From a checkpoint of a small mixture-of-experts model trained on Wikipedia: 14 layers, 46.6M parameters.
Below are experts of layer 2 (counted from 0) of a mixture-of-experts language model. Rows are named router (the router's row for the expert), down (a neuron's output weights, with its number) and show model dimensions 32-63. Each number is 128 + 24 x the weight over its row's rms, rounded and kept within 0 to 255.
Before each expert's rows: a language model's description of what the expert responds to; "comes before" lists some tokens at least twice as common just after its tokens as in all text. This comes from a sample of Wikipedia text that the model never trained on. Tokens count by the router's weight.

# expert 50
Description: Middle pieces of first names like Chris and Morris in credit lists, table numbers like 13 and 12, and the word to.
comes before: " |", ",", ":", " be", "th", " as"
router [153 138 148 155 121 151 157 101 154  93 145  96 154 160  99 150 153 119 104 143 104 170 116  99  96  94 129 157 150 136 148 125]
down0 [133 112 160 158 110 139 143 162 108 116 132 131 138 116 124 123 103 139 151 168 118 129 117 139  99 152 140 118 144 160 140 114]
down1 [139 135 109 105 106 157 158 126 153 130 125 165 112 117 144 131 116 109 117 114  80 114 134 132 112 121  98 148 114 140 181 144]
down2 [138 173 105 111 135 111 145 140 126  89 133  97 126 189 139  83 112 111 158  88 122 113 125 112 116  96 114  93  97 157 128 138]
down3 [114 114 120 135 126 140 131  67 154 107 139 130 105 107 109 117 109 156  98 181 129 152 139 145 116 140 168 101 156 157 156 128]
down4 [109 120 144 102 140 158 104 137 130 100 106 124 132 118 111 147 116 162 114 117 110 115 130  84 133 115 114 105 103  88  79 109]
down5 [127 130 144 146 129 129  88 121 127 110 130  97 119 144 128 133 118 127 116 137 171 116 128 120 143 121 148 129 167 122 156 135]
down6 [134 135 151 143 116 138 120 113 158 138 114 113 110 118 161 133 103 170 125 114 133 113 126 133 137 147  85 102 155 158  94 152]
down7 [147 128 123 153  89 145 119 139 116 132 112 150 175 127  95 118 154 118 150 120 120 127 112 147 179 105  96 106  84 103  87 106]
down8 [123 154 115 162 143 107 152 144 158 131 126 122 139 155 125 165 118 139 153 147  90 105 102 138 104 133 141 166 123 109 118 137]
down9 [122 153 124 132 113 115 185 113 125 132 161 105 129 135 110 150 123 139 154 129 100  80  92 106 126 142  98 149 148 117 142 129]
down10 [174  93  80 138 110 130 117 157 149 104 132 136 155 135 130 118 159 169 159 110  92 166 162 122 139 145 164 118 146 110 162 126]
down11 [133 124  98 138 166 109 150 122 136 163 135 108 136 128 148 140 144 109 141 107 105 140 101 145 137 102 137 188 120 137 167 173]
down12 [159 156 118  82 141 147  62 169  99 127 106 126 126 131 104 102 111 135 112  94 113 113 105 100 166 143 131 109 129 147 124  89]

# expert 38
Description: Leading digits of years and table numbers like 2, 19, 3, plus word endings closing a sentence, such as are-a., Canad-a.
comes before: " |", "\n", " The", "8", "7", "9"
router [164 117 164 156 131 159 150 107 151 111 147 104 158 154 104 145 147 116 105 109  98 151 147  94 100 125 125 141 148 120 149 145]
down0 [117  88 130  97 109 113 163 133 119 142 138 119  91  94 130 103 106 144 128 109 138 137 116 121 136 163 152 119 123 112 123 146]
down1 [155 141 113 134 109 112 132 130 145 120 140 103 185 157 134 170 105 152 157  99 124 122 148 116 109 125 127  75 135  95 106  94]
down2 [134  97 145 106 124 115 139 124 137  91 141 136 101 101 113 167 150  51 110 101 128 127 121 131 137 137 108 112 143  96 102 113]
down3 [121 128 169 137 160 158 168  88 126 137 100  71 146 117 152 159 164 144 123  68  96 130  63 125 113 157 126 117 130 131 117 122]
down4 [109 175 148 119 114 128 138  85 143  98 124 157 104 120 107 144 112  72 122 129 101 141 127 135 106 106 124 111 118 129 127 106]
down5 [169 114 155 137 136 156 133 113 125 112 102  73 123 128 211 131 150 115 151 139 161 130 164 132 139 112  83 136 151 134 131  89]
down6 [ 99 150 190 134 111  97 140 106 130 106 137 108 181 106  79 112  92 101 131 136 141 142 117  96 123 102 140 136 123 138 123 143]
down7 [164 126 142 102 170  91 100  92 120 119 118  78 144 130 132 112 111  99 137 133 113 132 111 103 138 124  87 138 153 131 135 144]
down8 [ 81 149 140 103 176 122 149 108 149 154 131 163 129 112 165 109 118 123 118 177 105 171 123 112 154 128 147 142 141 157 130 116]
down9 [126 127 151 148 171 101 154  83 147 120 144 120 107 200 130 107 111 149 118 118 139 126 155  94  75 128 143  89  99 115 226 124]
down10 [158 105 145 110 120 101 134 157 146 102 135 115 158 154 124 166 112 102 117 118 122 148 144 110 145 123 144 155 123 132 130 146]
down11 [129 154 118 153 116  93  92 108 112 148 106 104 121 112 140 111  89 123 130 127 119 133 142 164 128 184 118  96  81 137 142  68]
down12 [119 136 119 114  99 144  92 128 150  99 118 138 133 124 142 144 149 121 102 165 130 131  79 162 144 103 149 137 190 131 156 122]

# expert 37
Description: Newline tokens ending table rows, headings, sentences, or album chronology lines in infobox and table markup.
comes before: "|", "-", "\n", "The", "==", "|---|---|---|---"
router [158  78 131 153 130 130 137 120 111 142 165  85 150 134  94 181 132 157 118 137 123 141 136 116 131 123 108 136 131  90 131  89]
down0 [111 164  86  82 120 136 115 110 115 131 123 161 106 138  91 143  86 120 164 131 138 118 138 169 149  98 135 118 113 145 102 146]
down1 [121  85 118 139 199 105 175 137  95  95  98 120 139 141 130 148 129 150 155 125 108  89 132 129 118 114 134 100 127 102 112 111]
down2 [155 111 130 105 143 155 154 112  82  64 146  89 146 133 125 108 156 162 108 111  96 123 172 105 133 160 122 100 104 138 143 144]
down3 [154 140 131  91 149 114 112 102 107 124  94 116 141 102 186 146 171 160 138 116 156 128 107 136 136  99 134 138 137 132 125 106]
down4 [141 104 132 154 120 105 168 117 130 154 137 160 154 114 118 103 114 150 119 135 133 127 118 152 164 151  92 108 136 134 162 101]
down5 [ 96 126 152 152 153 146  96 144 161 145 135 138 143 130 170 150  75 155 107 143 117 100 136 111 162 130 136 148 139 104 106 129]
down6 [169 119 141 139  79 128 146  95 107 140 114 142  98 134 128 140 139 150 146 145 148 160 140 125 117 105 144 171 103 125 113 148]
down7 [146 181 102 123 119  97 152 153  78 113 121 152 179 111 148 128 112 146 135 107 111 107 127 138 144 177 140 130 137 159 153 113]
down8 [118 113 130 110 121 124 152 104 153 165 117 106 150 163 100 153 113  83 160 100 146 113 149 173  97 124 139 146 155 141 115 121]
down9 [139 129 125 152  69  97 157  91 169 125 133 116 141 165 102 126 121 139 146 130  94 106 156 109 115 122 138 166 121 118 142 115]
down10 [ 97 135 148 123 104 106 116  87 153 129  61 147 138 127 108 120 124 170 102 133 139 103 118  80 151 100 155 160 143 115 121 108]
down11 [ 78 138  94 129 146 174 134 155 141  88 124 104 114 119 112 111 150  93 139 121 122  98 167 143 181 133 111 142 146 107 108 128]
down12 [177 136 118 138 147 169 138 136  91 100 135 151 102  87 123 131  96  90 120 140 127 149 108 113 154 115  89 166 124 163 138 101]